From a checkpoint of a small mixture-of-experts model trained on Wikipedia: 22.6M parameters.
Below are experts of layer 3 (counted from 0) of a mixture-of-experts language model. Rows are named router (the router's row for the expert), up (a neuron's input weights, with its number), down (a neuron's output weights, with its number) and show model dimensions 0-63. Each number is 500 + 25 x the weight over its row's rms, rounded and kept within 0 to 999. Numbers have three digits each.
Before each expert's rows: "gets" lists some tokens that make up at least twice as much of what it gets as of all text. This comes from a sample of Wikipedia text that the model never trained on. Tokens count by the router's weight.

# expert 11
gets: "s", "-", " and", ",", ":", "–"
router:481471499529527480524526476471530530474498495476521483513523527477471482523530532467487472527528514491535523520530480527527522474517485513480531472507469528529530529530473476528486528474524534
up0:535511518480490531514467460472510465519524496497466513515478505486467508455503509492520492507505492439446502471471478531500488522486506537422528580473487484492503547507509505515515516505487472
down0:494529496502495540513484497474437497525521496538489498561502510502498513476450506509494497570487469454539550488531491515485515475489497498509515513553481484547517484509445507517503507502495485
up1:512543511487524522507524493498465496514512481533534471530470495480484528501520520499467504525504539513491490523464527521505475502513538549478506489472545486501517495477557481475452502552555482
down1:513551527509479534520539552489525497503452516559494501480530487484510547493496502511476503492475506506485553499479506458547499513525540513494532536495506508518535537504520492499508513505505486
up2:525525525556485494515489458471496476488516509518491465498487495496528502467482474490543470517496502483466511523495537508471444441504520483480482489556563524496493498473507458490520522480469448
down2:453468462492522552469484469494533500503462469496471503501540496515514512520536535516500495527488503517457485515513502556481486516522507503532501500511505484450487495479500515528477502538478517
up3:529494519542474489519473464498478515546529482481540502514495542532520521507483477516498469495504437488482500549494533458561477454535499485502530481518542552502469511498457460500497513545490484
down3:504504566502510547529462508485480463546470550504512498534511506496463477472494469482470505537492498490482515512517516498518487538484473495502511466522509511542513500492491500487481488530487517
up4:494468517523479476528504443499479481489508497525518487480542447517494498498532474478479537548473488478477517529466492543532507491505516525491496524504506524538453524496479497512517507514500507
down4:519495545499492542478552488455483499520493536480445514554521562530498486481467534485477474514499470493453485496485472502476516527525537492486493518515521515523510480458482524469487512477498523
up5:500532490499474530512472514514514509487522498508471482482539484495527481456484522469475485471470507461513496470536528469465504488509505533475443534482480424477526478474516453514517484485478487
down5:541448485541499516559462487519529466460477518522523532480522453539495513532498538477496507474530493469529494518518503513501505556514492490482527525497459495479517480492449477535536507494495470
up6:524472503516499476532485522459493510448520501504505472503555489500480498495552521470493465499526489522480484493511482489475538516535507516469503471534498488503546492473477505503520508516492527
down6:489471448582495490490477496492455499501515488503530504496529494457542517474488470551579512531503492504489498491519499508473542480465515464496495497507498498513498528542476483510470480511503517
up7:515526537450496450470506465485530496504439522479505475497509454534496492482490482513500570527469507508499497534518561496509500480497500555503516524483502555486482518525503503512490525481484503
down7:492515516466495447524475464482507494467453477514483437496458533468514468523475524483510475478482522473519500461514523501504519515508492504490505509504512531506491539524517509509467484493467472
up8:513512471495491534468486520525497468497492521513493508478476553495493497462490502445477466505493506534541513529494464499461462475498519479510498464535516494515514532524468532516478517523502457
down8:513503504489501462499509507495510526496532444477521454531499501471471504510490485511516518475527502526534496545510511490506533501521542472535495486556509476515493483492536534458524530492485539
up9:534510464521485504500505500520530518473529548534483505458497531505501504473483457489490533500504520483558500509494486493478481442489437549515528494504542512519556447457473548494493486523543497
down9:528557512497470472524512533492510511483481504512539521473496542517491500488468532477487500463502494484525503510487503513478507472492487472497505514490561491498512508489513504544492515509515482
up10:500489485506526503505478486514494511470516505477484508504474482517499485515504554451519487551480502480472461499483508476462515505508464454437523511485514518483473482503521505557502456501512482
down10:492483519491517496459519500506492483474475497521506513533496549550452501490469529480489474542488527498529503461532493506482551451493503541515453489481526494502442475478525495490474505484461514
up11:510480457517511507509460452532451554512509494480531473450494518468486548494525499557500471474476493526492495486514506487523481457487506496565517485532514529466488505465512499539512504499563472
down11:477530516525531518509514510486514571481491528483468475502510489487478524517526452514450448494491513499480504477524491478547524510505479499549502494475487481546513483456472450441484524485442510
up12:523572498484513503468450497546519513505425483497523520501484499483488507498481482501510465498460445484494485517548522476513540504469475482467511506508493496463507464444487444538464495522513514
down12:477513470483492503482509484516515480458511529507513489523493513505487436504470520540514495524545517498501477487492523506459532515476493513527505468520508540471494528470542485517521468472481514
up13:519505463508446441538471470470503500549520482504489519489525507490495489515488475531497490495464481559518488494501425477527490494505504502533420507481540529486509521450471503507479496508506511
down13:498478478457479519470490511493513525484527476491546457467493486538489465454539528468514543495502503480516486497485497520503529486530483531508500542509505463483499526509523510515484485430481541
up14:547486432507500505480493530457458506469477477521521497513502487509511511549488468509461522497536524495509520507503494465530525517469480514522489536530491524532484524422524498471487485521509513
down14:501477509494514441514504515474486509489507490500482475482495536519441493511494470562500521509466483479526479530471527491519485494531508519490522509469519480485496533482504504504466475479496547
up15:521482444495487511485467531480524504518495500485522489510506507512515524515541452488536536502516491540533500523474516485483506503481537463507491497535422446462540472497510496505499497506500545
down15:482544498526496520495480455541519535487476528495488506485514493491511485492493544521524537508503510487487488505481494529485444523486525480485524528505520457529500447517501456485512506480545518
up16:551508479509496508444501488487475548539447495459520487479512502536532555511481474494503482521473484465507519501489483496480493430493476566471495486494531521493513503480533455539512461524458498
down16:511465509470489509471487486481466493474505514500488515504495486502494493514523494520462449478484485511452502533491535500473513526498566510508428509534479508505435511505487466502487487481510469
up17:524510502461535493486448475478524494487496505532486509494452538487483508456489489516495478510479480499490476476513522456483492474506507513536487492554484533476484483499471458561477441540460486
down17:497562468516476504534530460471543479499505498449464453528506498465515534515528498521443506509480520509472529499516487487466497517520508519507484521499467520523494490529499507520487534508504522
up18:472539494498490485520467521486463498518499496512523522536509423488495486454498472557521475499506484491508485487503500517484503475494472499506519532507520501482537519541486522463444470492511525
down18:515467513533491503501531514516541527534491519509535524470504521539494480485456473500498522493545453468531466490497516519505539546492523526505463473515510494479482461525489525517499521509474498
up19:514498501558527480477509484548474469480505489513490488472515509499530499507462446529497487490477511502506506546528504486480524475484501513474502491486510472559505448497507460500471507485480516
down19:504474571505493481495461485478490518508468492503479494547503496491551500485495470499526514485490504485516514488514544514482488519504484514518526505532526508480511493467508478520509559537534491
up20:507522490519482470493490517513506536528490489506519453553508511522473490473490490501509502508498507454490533486520490503454519496485507481487518525514506480472480492491513481476501473484538540
down20:485454484492491488531487499543505449505508498496471446466492480527453503482507503536499443521523504464490495498489505471486454479513470452497497489499457516506502486502484498475517532451485491
up21:562513475471501500490440490477451505476496514508530460508469542531509464466556502497477481489460497462492480523517483493447490481456510500487520485484465514508512490512484496476498451508496448
down21:484495454492486511542519529536504470495479433521519497503518478505537495495447479524540512507543478505523498440486505501490527459495504503502506478501514488547504486496526488502460547502501458
up22:503486467490504509504498527499498529507564467509476516457488496498517506461478484527474467499525524478460494544450500542486462523537512499528494506510514552512465518510500503504485523529504490
down22:490478476472516508545498530476481484506483461508500497529530493528525518543515496507507498448508537535526507457502493522500493523497501492529542510501503543465513456556476481506473515501461480
up23:496473514533508515460516519517499525532491505474498519491491524477546556489487529481471508477513514456519513539508486520525474446478526509533469534510528492527488469520512489507524547486456508
down23:478521519522476476473507453521513537499525532464474496519487468546494487477496515503516513479463510465497526482464489475479492500484487501468528478464476470492500475504465547466504483514522499
up24:507489495495488505469506472499518504499493455505529537504456510488455495518468528557480481498509478495532473541505519516466510527475460492488498512514492458491511539511553488483490498482517510
down24:507484512506516402477548466526508467524528532510528484506505502484474492505521486530510503512504493538504457525491483494515518557488487488427511505491501499527490550493521497478541511462483465
up25:473493515473509449506446512494502461520510527503519520515488496478472555536508497539493496470491497500487468509489474499484494453508452503496496490498486517505510492564471484483471524511495503
down25:487500502504492486480501460505526526493481527488439483505511555434499516532516495492467475516497528467488493524429507503498466507529471477490468524521471492516467494478505472522488493498457545
up26:478531500519495494480443483476506470510524535522526515476495546492518516465445477529494510458488494481519489504513503528498505499500502525483493473443540476508523498525554528523527513508490503
down26:515494538480507510452494466501484502518516477531511518516519460526481489526453522477534457486464524493518492526481470552510528507505504533492510474489505515478523518511476513483499467508536507
up27:532484473462495489491451495498484481487485494500482493502548480499501500501501525542497495490504531538463448474522511503501520570517491534541491514541541548484514484422499489503504521473484481
down27:473512489489536530495479534484485500510475467534515465517517517410511500513518528500487471498457543513489539488480504502454528489511519490461470457488518511511492475498421536506478492511484525
up28:484474508498528528484488494511486508515487547500518551502463497512505521476520467517568519503461490509490473518507493491473496541482510539497460509474501506473467500552511517479483504491520474
down28:460505480467479489548519542521471506507485497495481476452494475538511476519547495491530481499471525526456524494527502460512464484510483484506518496494502505484470481500512520495484462478460494
up29:491519466489510509475469500531453509523481553539522464532496537512507493505497495517499524467498561561521502498490547498484478508474519501529480511553517519483492502498503473527507518533514496
down29:472513497476520524459514474517503471494535516521505501477534553541541534456500531521517536532466518489527500487534459521482477508493494517492498470461489500482500532551544501473489536501498536
up30:489515549502506536482496511454522513517522472521481482467484473489493535512536483530509499519447544527518497461491479485486493488514502513463474510518513468543510504487541499486484460482459529
down30:526481482529489482513508500474503461481511506466524513499489492519440481529493548486496476511472484514519534473527458504520496506513525535521532497484520505456537479522474502512529515456506463
up31:489461455439515525504467489510534502485494474477488460516521534491514503512507503558457508474517517469513483495538514465494497504547526512493522526476475473490502496541508505445485504480541466
down31:473525502532525470516470517454498515496514516445584497495513467458447482494443473511534491490513518516501527524528492517509527498514523508521492464467490502553499496482508510527486503547511505
up32:474509476507444491510515493525520482541507488470515473518534513492546474497490505511440491501512507464475502494476515486524490517506539494525552481473471505498509522502491487500511519479492436
down32:494525458494516526550499502529465498513511504473491515537504466466498469534498522500483474532477502511504507473458518459500473491548526509516484483520516464519484505432552489499507491518484510

# expert 9
gets: " ", "-", "0", "–", "9", " B"
router:478469508527530480521528478472531531473492498472521481521527525477472483518530533468487470525526521502522510523531475529530524485511490515482523471510468522528532528531472476530483531470523527
up0:544502467474526519483539500506481432497506512530468500485445508532489535520479551479522519486494525451448506513498525488486503476473490494482479541522486489519491519523507524540514495498492513
down0:537505489529512508460470494458464502494535521496501491465462505523495525480466468502500504481506461506502546542525471446547499487516493494473513492473494503525527520516552544509483491521494528
up1:501531460531456488546487530505493505507510564515456524462486518537503531498467495525513512494512514520527512506491484481478467427509486530482524486541517470475487520500556475533506499532493506
down1:482492507536525494515526504482527570508476485540525493499472531507507500493495518475552538540560471498482493489463498443509485546458519484524533448483520508514508468507474468538505493473529514
up2:470524513501472513496465514504509468484491496515519559489503448494517500488521485472544503475478519503541528503462489510472512523527518496515545489522549450529517489507516511510507513559516443
down2:517495507508488499531488455466513538432495486497484447516505519454494496531498490515509479511516518510504462481509497523496497466511551520546498471460505520490503429513509501505476499491538508
up3:538491524527514534449484492511499487540493501468483476491496486522548487529504496456502509489477539496536496546514484506465489459500490488482521446499542546462500508511494483484515458547501507
down3:466506486524485517486502520509509492514480546519498498466473527481476450454462494479466461460457515494497502490462521537488476484505537491489456507491476478516501462484485448491508511455515486
up4:463519507492492532487504482527477457501502504475497527515504514523479486506503526512487471477519493495504487500496504514460540524506456514511464523491463464544473469493495478523506475511497515
down4:504511555500492464519514492527523480448527513498534510486463476501507521510526520494507529511499485501501525467472428513464484542555460492481554492472546503551514510497516493487469452485507513
up5:475491489495542568495492514524491525447535485481504501473495501510510547500502475509497482471493516529518512522497497505523518512485507475551506548500521506487557473482477474524512512456487430
down5:532481495481515454492554505459497506535496488475532464473509468502485540494473500492501529483496493505523469469515530488464427501543505468548508492519467496451533498479525490519485519487517493
up6:536489496498463545557477497484479492451504495478477499497448494547520499509505553518498524569461544470461511501450505486469486509499532507496498486491500494493508505526552459510498509516505499
down6:507493490541477483556506493484510460473489463487467463486510485524492498520486518535557505526490489517524550483488519517471501502492475495462550503474520541489478534505508497495455500510502433
up7:500494486489475487499508497542509461479509541476491494523530488499443514522497495544517476484504482488523540503475513486492547533520492473494476512544513492536488492555463496476464464510531508
down7:504503499500437510515506506484523482465487481579521521515480492506473501519533487508507525473461491500488516500544528479467492500503513478538493498495508545485446482498495514483480514509501511
up8:436508519502494505522568509519497494517514505491522506524512441511497507517482476515465481502497538510505501488506532497500536463510496479531487499481459547496490498503554505545529512510506494
down8:510447497519499516491478510507473527514521503498489487479520459532506516528468525522507521502530524496467526488528476523532474515508545500433523520537503500498526558531494540470533508454511497
up9:517536509492535520461514539542485481492504549485564522471507482517482494498471501491520496471480488477506475504485507512544518541486457480513473481520543498517526485494514503509488494569453515
down9:493527494477495460491441529512526528527495488500498492519495526480517477489500491484476501471501536535556514534481472473432524485529537479461512484497510475526505535525470493505504498463455467
up10:515539479470496513499478484455555496535448544494483519523486462495484532455511505534545454496521499536512480514502550473473496512499506485471476506465494465464492494466469522489490492485487524
down10:529499506516480525497465460481553440521545538510516551519476467511505513520469467502516479509509507463541482540555485468555485498501496522495496495492519483512493514524480539426472500514507522
up11:483493507500500474469469481443517537478517525542517526512481453488518535494493527463489530499455515515487512504475471544444505464501503512498471507472509453522508510512492509519518481471487511
down11:526527484553468463498507505443495568516542530512484491480505494489532505502495473504519524502506544478509497467483489483506539495507463473482522482490478433481547479524462499455456481503495517
up12:499493531490505468498555504500465476521466475459533512500510531450540490501477468578509495499459553479498513526460479452496527513500544510482497535513468491493503538499516490493489537507517495
down12:520485459426515479507503486526538554541517517527504568492530475464481495507490488535512492480499496560520476493473464500519518493504549489498525463479535521502519545483504485475529490508528455
up13:501506484505486493476481516518543449457523513497512509513472482529525523476473510463497458524462480467517501523497492469485533538530483455535504535478457497493505505459505485510517517522471520
down13:483459497504549497505484514489533471515494500472497477514481550522522461495494496472496484521517463524507413521527498476499502479486505515489462497519465477547509513537493438551509490537463476
up14:499516530521500554516508495504482487460482539505518493519489476480506467476493523499499533515456514503485482515492516452476500459489497509521526495513505482492517470510485551501490534493544516
down14:452486477431439484518532501524502533429529557472488479514515506514497542486518486525497505509508491513508495501481470478533533484471460505507495518509517548532529497497513509508495498504508512
up15:468498498536490527509476527476494511460516528505513516501494531463503442477496526544482495494491467475476502485513539495476511513515513477482463484517524491519492514508480506497496482452500514
down15:491488510504474494475485495511488495517498488488506473544500500502497502506506503468530550478512513513521546478495460492510492505489503510486516452487535540543515469493448523539505508503503521
up16:493524487461454523478526526497469539513485549478513522483484466528519518506533533524504488499475509503493503463501483475480517524499464534471438553526452469492493534462476492485508469488452523
down16:477522559521509488541478538453501485539496499474513540521508478485454496537489457519534502503511525504544527511512491477478492483486475506467504512509484509509503517503504515476471504528495443
up17:487544457529528468547516522538454538478488531524469520510488503499518528516486491498493479463493544480526545510517501524455504483504510544475476444493525516499500540515486487470498526502531477
down17:494510499503519529475471509526487491506487437510499473495510480514502516544544538540436488528479547537488537475482471528507506527517494492512521545468500470479493517492510501530498516473526480
up18:523446526510508491495517498509501481525485504497502451465549526525469522504473479480525503551503484512463481512503538473496537484540482515505513510491475556481445460451459480524497481474452503
down18:480528449514477560482490518503440484459514517519486498498492493471523464511449499514499486482517496523516473525480530509498486481492502475489468498523480484506518464528499504518477492481537483
up19:496487525512467479455512485495459483506528490575519475488533505536484443454472485455511523522480498493465485491465464464515542488511518488522488496484481514481494492540506483530512519490500561
down19:473470519470515499509488516502513507506513505508541506523555535513506490464492514481536508503512484500462514517476486509502504473495495493555465504522507499546568466472475483508508470498457498
up20:470513509529499505489505478499513475481499492483481509515504564520503468500513465500508537455489466489489498515514481513506494503487494541433487486494501499457441510466511538489525480439539483
down20:485525523502502512494464475514519473480479511511512516491538537503464516493508490497508566472510470510537482505505515469482488518469490492499499464443508495483497499528477499522495428536478551
up21:458513528494501499514467510505495499515493495492484499501466513496479504514479524485485517516538484470487545473503470478495530518500579527529490494497478463481510527514515549516487493502488534
down21:497511506461556517499475476513521507521477505505510480529450512499494467549494528497503519464508533484469490502481486482532484513499473480527534550496525477553511471525496484516501512500530519
up22:500536491490518522518529512496487538491495512453500522463541481510554480465506539463503574466530479477454508512527521480452508484484523473503534498518501454506512511515539484491517520537492506
down22:478525552501498541497508499498467546469470489458506538527500500466479471479569471490475466489487487501487508500515492488490492529541479525518486507536504513471485501488457533505463497462469532
up23:500511447460497520470520490506533470500507531476505531523492524487515538537464488510484474542486465539434483498466533495507470509496462526495536492498518457494516488507511496528488457514576523
down23:484532496532537492510486479485451495529478501519489509486496493480524506484490518554455513535487473540491552523471504427524446511512523509485497534468529449549510494485520487509509484502507505
up24:521498538489494511499500526521519507499558492510527491503495469479517525500476515551521504504473463508492531495524456457474533520503502521488503497491531543500492472514500534506511472493509529
down24:527487482495533494487558492523511473482485471488496483523525496477486521493522519483522527439522506488447493499531521508471456480502496482515508481441491494514523517543481464516513535483501505
up25:507471486487505477517487495550471497507524535451492543516480522490496506478501499517496464500520521527462513548453555517498520472479475530495492516499493494538518472509498498510506540557454516
down25:498531490478531498504491517536498478530502499492483450535491515533511515507504546518501510513484489499481496512495523522476522476496525503490501514516511504525485508511485517494490580491554538
up26:562461500498500502486499471473492512509528539484469476488495522468514506484469526510476537479490523470558509526526523468463472523544466517493481483497488498471474524490525498490509497506484510
down26:501534489503496515513514521496514520511511523514493485437497544530440494496536502524511572442503482436524486478537524518522561482474491512506452528460495472510485502524545498483496535502516505
up27:499521528466473490524501508539526460507505487504540513484521526506481489487494488493443466491517524511523498467511513469494506459521533511476518463499506517516470496468491500466521467470463518
down27:493509471520512506485525495485465478492482508464500530514558488492493514521436480502470541493455510526467531483541511566482511548487494541486517492494447519493498516532489472499501516509518512
up28:475501458444504491467524538490527472479476459520521525513493542512475489505483466503499510469504494504493508487505485539460531471491484517499466465488528468457523558489538468507559550498517453
down28:492532507461488456508534493509483516474509492519526493517525486512478518552489527481497479477509516529453522519525491502557458500485510507495433500492513528488487523541500454460525495538555483
up29:495525507474471511490502549515530536493467529482481518557515500499493530488477525473502495507511518516531492514456478470549510464526495515496504536501496528466491500485504522486520493518525482
down29:499541520478496501495496543500543506504495486494491533528507520515509490486500505493509457495473501487510501515490505531401514513492501540455500489518511512498515480512497475469488514459464513
up30:526500493471478515482458520456496514480496505483479477505440485554511505464500522523454510510535457490509503511493533482469459504507462462481509476542546522497463537478517491454491511499469484
down30:506504507512498502540492497514511498553477475478465477484433477514485520446515494481480523538499509464479532500481538477516517476523496539521501486507519484519517497467523488488509481514518468
up31:494487482469481484553532534495490500521529521515473480501503518483521510504531525486499513504519481477493537488500516483542491533488462533462468495483501507522505524519493463475506487531472534
down31:487526467534479462516489507481520504483506541497553492504505538522497503487533531502473478508540470452521512488454487482462516493498453477450494465487487476485482485514485522519448539556506487
up32:485510509463508524494511520503482554488504481492516507481543461512494541505492481494555505504468529491499492490483546496445479513489501512489513497534546515488478490489473521474467502512503537
down32:520505534504509454484496460505542480457523495472558506510494509527536488482484461487475504507491512527514471483484495566514484525498500538562527510519515520520479538524517497530507534458500513

# expert 10
gets: "-", " and", " ", "–", "9", ","
router:483471510530529477523527477472528527476497491472521484521524532477474479524530530469488472528532517486530511523529478528528522472515481514477529472501470530529529528531472481531486528471522527
up0:532461473441512497515498499484518446515469519528489450481500480531503446487458468493498488482529487495476521556456568469490529474484486488486466506517470496465505493516496488487517510475527488
down0:570527490497530554510482530536486507477519485508476475552510472541529486508489515524524541490511528531475492503464493518530518429518501508491525532511506468546514506528498507535493514479509522
up1:547516524504516484430509505469426498529505534485499491508511511510496445451444519503482501477469472476528480465494475500491486483479496491544486485490514464472502501525515503538475481515519513
down1:505507494602495494502514510487521514519494489493527529464490526503522509506561505505542490474522489481505507517531483519545491485536501542505542460508487513559498468503462527486508513480484497
up2:493522518501495514505498465503473481504540500448506469485490485564526509475530518483511518516492493462551515518524528515502467518552513506477550502492508477501491451484498529490514485533451480
down2:486535535503478466519475488470528540481504509474511470506473498451529520508518534468489459540503487515506455476490487473512513493507456497456553472513457508508528480519493515497530501506478466
up3:487499499513526536505450468520492572506474468474499514473498488517487491512484496503491502486520502504512531472472507436501521506510467546531488455524506524490489539505501513485496473506497511
down3:515522489504508493468498483482497516512501486499539540503477486496503527527478560513492521457492555524485479527479495505508508459473521528562464479438499516506507504533485483504481525502573480
up4:528522528497533497510500486513500506485472500521479491462506480483500498482508488464549535520503488553485466478530482503492507538492534509502489522543506485484502485553491465465477513465479513
down4:450517471490472454522521506521499513474531520479531481499506498501505514501510486495494529510518482543545514530476523498509441510491498506512514453479512513499481523512486452448454505505534466
up5:494519512485488539463510478531499491522499517478527467489521507547480525540519508511501500487504552521530528511503517491529520499489478417478517433504512518490515495577456499481534549525514531
down5:460540509551481489502523531495467510531486502520480525486498476468502509469486532524536506510524528495526512479463535512540505510491497477492501499527501500520499509506519503494507500513483551
up6:494498457502482503540479543501441531519515459513466514517495516513484509487501530555515468505535523490423514501486492450493462507463492479493511484500541484499480510540480530508528526535480508
down6:493503491473462479474503509502537510452547519549456483503502553497486498469491484530509494499486549496513467505489456516445518527502559533479476508504543468515520492520504472497497511521524484
up7:531506517520480473505525526483536465484472523492454523502512490478524499515457437533480524512476477474475527498529498460491500427471479521524514558478457497508489518469463514508509457521510523
down7:538526497469501476462537469502518490513528539507514464481444526499491515471479521497456470513452519483504546540459522534451512469514513515485508484476489478482482492472474511477479494508522505
up8:487460548509481533508579494490455461470452483483494489489504527512541478481512494575522517514474515485511479504457503509512485470495545525478512503491521532493505478492528457487509515468460498
down8:490490511483520517451518486531506490472476511510468435475534488505494501532498511527472447494503511515480506488498516524490459510484517472531479481476483459508483518489504492528478506478497483
up9:559479537495519530480502500523513454556516552493498536489494425477539515502497494503516505452528497519520490489530493484533459471504532472491482531497485523487503461503496532504478483489478507
down9:538484492492486497505517483560469469487477481538515492500567511470512460491493487446506502535448510478488478519479481524474489469487507521520478496536489502514495498527498511485492480515523473
up10:506509580537488492490486516467501549510496489503479476474512499489557523515440495522529485495499443505503451528489486518516507481509506458504507466520484496471524526499537485503496513508489535
down10:539547500484502460496536468540527470494470509449454496493551516503488477502494508495518572509474524522506506507523501500514485515507504525448509477537493511498527514487546503508555518487506523
up11:491444529493471533535484498461456525486503474518468457520498500543521487503518485486541480514520504472496475501509494525494510492471479489456479574496531461524508492526457526505499451495504524
down11:503509508511501499493521456530466507515534470516533500539483481545481539462487502479469483524498499510504523463494490506507489508495489466474523500553470496499551506531519497547511528504494475
up12:522505541496472531532511411496511465482488489502471509469507515479489466518482490530553532484501558499499493506501500490498476495479453519492482542519527508539491485481524478489491522469500472
down12:489535490496495503521516487507511497501462523480496490463539486514504478506487486499509506469484538497517444531529492467508507534487500523503515496501527514496505508464488522468457487497462492
up13:508479499495480462506479506467515493519528443484478529513517490479479544505514534449509459506505484518489495492485530500479486430510502487470499506518522526515493484479539524521509468547463511
down13:454445488497497520482516490510490438507451541469492533496523531499520468497515524507513486486468484515513522486532529550472453483492445490531519509513535503497479449512494526483482490533469481
up14:460512487517462523495478513522591492493508502508505503516566492485513504509502464473492479490508488512520481521518521478510488507448522514527463498479500523475457511478522509489477472533546513
down14:465466508507502491472501514473525497498510488480478531558483492499468495485465481500525520472481426490465478469483498454528506505528515513483489492484508463490552485530505478516470532535485508
up15:504486488520488489512514514489422500467498521537508514494497535528512517493490517506492542517482492468495499469514498469491558451497504479475548510513482545513496497521498533443496552496509491
down15:507533481457502501526501538490483500467480480507479505473539543497524506512522505476457460492465534534486455497506476503489524511499486498511517538512476447536510499494507501541549458495475502
up16:547548504515508527499492514501460505522481535520561558507523517488493506488488460456507529491513470518505523484487490476527514509498470482497564535506500484509517485517487474510488490543477505
down16:495466527541489510486522538487516459500510496539492479546487470516513516534473491489536465477469517507468482501482489530511498470488495603432517449458540533513500523522498526478487488507496489
up17:520472556467465474504466515528533500522525528511508500484451470506490484481479489502517523457471495487471486466487506467487499520463512514504487520492487497492488516552514529475510510485489482
down17:517544484514523529497469538487483548510505516511499490496483523509460481485490517477466487522497480493484495500520486483542519473522522510504479520457495517525425471525474492567456493502517498
up18:465540511482533485513506524482536507483544498488503551501524540518516483525497504500497507534500492491529526491522519529502504537535518441496479525485518487487464549474510494454500514517485500
down18:487518451452482474542478511476481563503515462483533497542496515481540482492498508504487517523465512488511522500470447502560525495537479515517480498482507455506492493523472489491487512528453489
up19:460481510462507494462529525508506531467525537473454505495516489468479519497511482504510499475474503519447491509500486499513498504517506524494487480492507491480456470506544517480484526519544520
down19:505498485505484508527503514503487488514515525510540522479512481481522467519515502487523501454496457515475518480532483474491471509537529471482516482503536517507493542448528535460495448514554502
up20:492513506498514514443482503511468491471502513512483509477497547498534498522474510469524479489483529516479496476515528486486461486503508433485467502517530522469517464537471524486482516462469502
down20:487478485506496466510514490485511479499507483466463486454485518461512492517572487507447501458468523514494529540540473488513464515480478475463515471468475492515565487496507510498514518459479503
up21:507494491489480522466536512468510448488476506475493483494502499543522415491495495488512525528534491519476496456509491527500501537486503511527540499484511489486505491528535515488480479509470482
down21:496525482495486493508479529484480465522451485499492485472482507515512467500538541489501492562504467483544474515535486523480540452502514488489500485451498490517492488540479527488483520504487531
up22:523465517473535493523491532537437505544498525477533507485505509501520505517521539516470544478457519498542487502525505476516515465504517494531499475510503494550461535505499527469485480521485503
down22:512484540514523469522512458465541489476489522488502485514489527553483505488477493501546486501485503468514450507498441511489493528515484481533498492508478518521491490496476524543534545502534448
up23:502517496506500466527485518557500461511526496538517468476511501493497524478503474541489515546498512523483499479499537490529477467509536519467526516500502522486525531533519480453511498510478513
down23:491531500502544475520496478488480497482535463496466549542474529523504499516498525469516493511467504515476504511506495456485485518516503543531480499503476474476526512475499532471535516525484560
up24:456484519485477503484457486531474520498504539506515534507461470520511513536490500512534508501483498530507515485521461451450493503493540523508497540482508494488472485511461483494536463501501502
down24:502517466463450511479537508495506491478486508482499516515488495547515527556559516510537478504543501448501491470500497501472505504464527522519513449458479499526516539516542483491493487492489497
up25:516522511461513515496494479515516523502530517493490530516519514497518550518532551541462501535460478463503509510498501467522545473493481489538453543457514485475462533539467506497533470506503505
down25:508498493482498560520505508541493531525470498548507493520511521504517477488483491479495513490456491496503454464496521513481500492468524450485502462532518485449498493506482475518483479449502538
up26:451470517508536508510487502492488476476515483579478494485502529459482508522474478465496523505478537510484488451493493464466512520502513533506463457468474521472534483497499512478499469538530513
down26:508505527488519504481470502516464444516532475517484478516503542467526473496496516509545522496546524490510482485513466534564526463486499543545510503509527530503536476512507476459527518503471500
up27:484514524466530447503510508451476488518493505475522489515496524526490526483501514581507515483527539508534491538493469482498517507504466504466508475496523528518480489496520480462507501507481502
down27:527512513482481522480497498524504486507520503519539526508539491467522480541472452481491497480499511506478476479497495545502530442523520480519518517539507507482504513511539467485482493526516529
up28:488516453521472485515484520524505494504490482498501543507517523474423511494512509511514538513534529517524492511436493503501527483492523535570473490540469515467535519509490490486492489502489473
down28:516515487492480522512484440471523538475480479481542505525523476479485542522514526516539530468490490474519497513487508470505519521508484489468469557498506476499517519461544478525522489507542442
up29:530471493473502531499468498437501504519522506517497549484518533490509488482493516541474528490489483482519474533524520488506486505531475516502498482534516492506532483518486481543534475547509532
down29:514527504499519511504475484476503488526507492513514502553505511478493476519509586496457462523453547459483540475531506461499491467527495542493493462495494469540507528477530520527499531468496516
up30:532497498478441494498502468505512494549536480448475554501501500490488505506459491464479539528512472503457494533447458490490515496483479507564502514506476450541463475466491509493517493539464491
down30:470501493533484545548493486503506540518457508477519506480506521536512496507482508495491538522514453522488520489534551486511537482483514498522458531508491456519463454521485485503509533535496479
up31:488515516511481480529480448536513533489427543534514508468475499504521490496502453521520535529535515508535525472495487482520525505516488468484518493525481501441531549505509474480514493482499555
down31:509525496463484483502518513525527469529485527471473515532547478527504488485491470517456487464517520502530542517488508487523536511487494488492501521527479511458487519506525491505560449542528508
up32:524551474506506502508498514516483471493514491449484494524476507477468499477472483474479452509521562516510493464504521482485530497470509560528480472500486488495474505464519526527481502530542456
down32:537492473519511509504481579484510508470482533520523544543475464497520488506461548460524542471499510478503484522528496519510510526499484516511521515541534491504520498523514482485500490484537500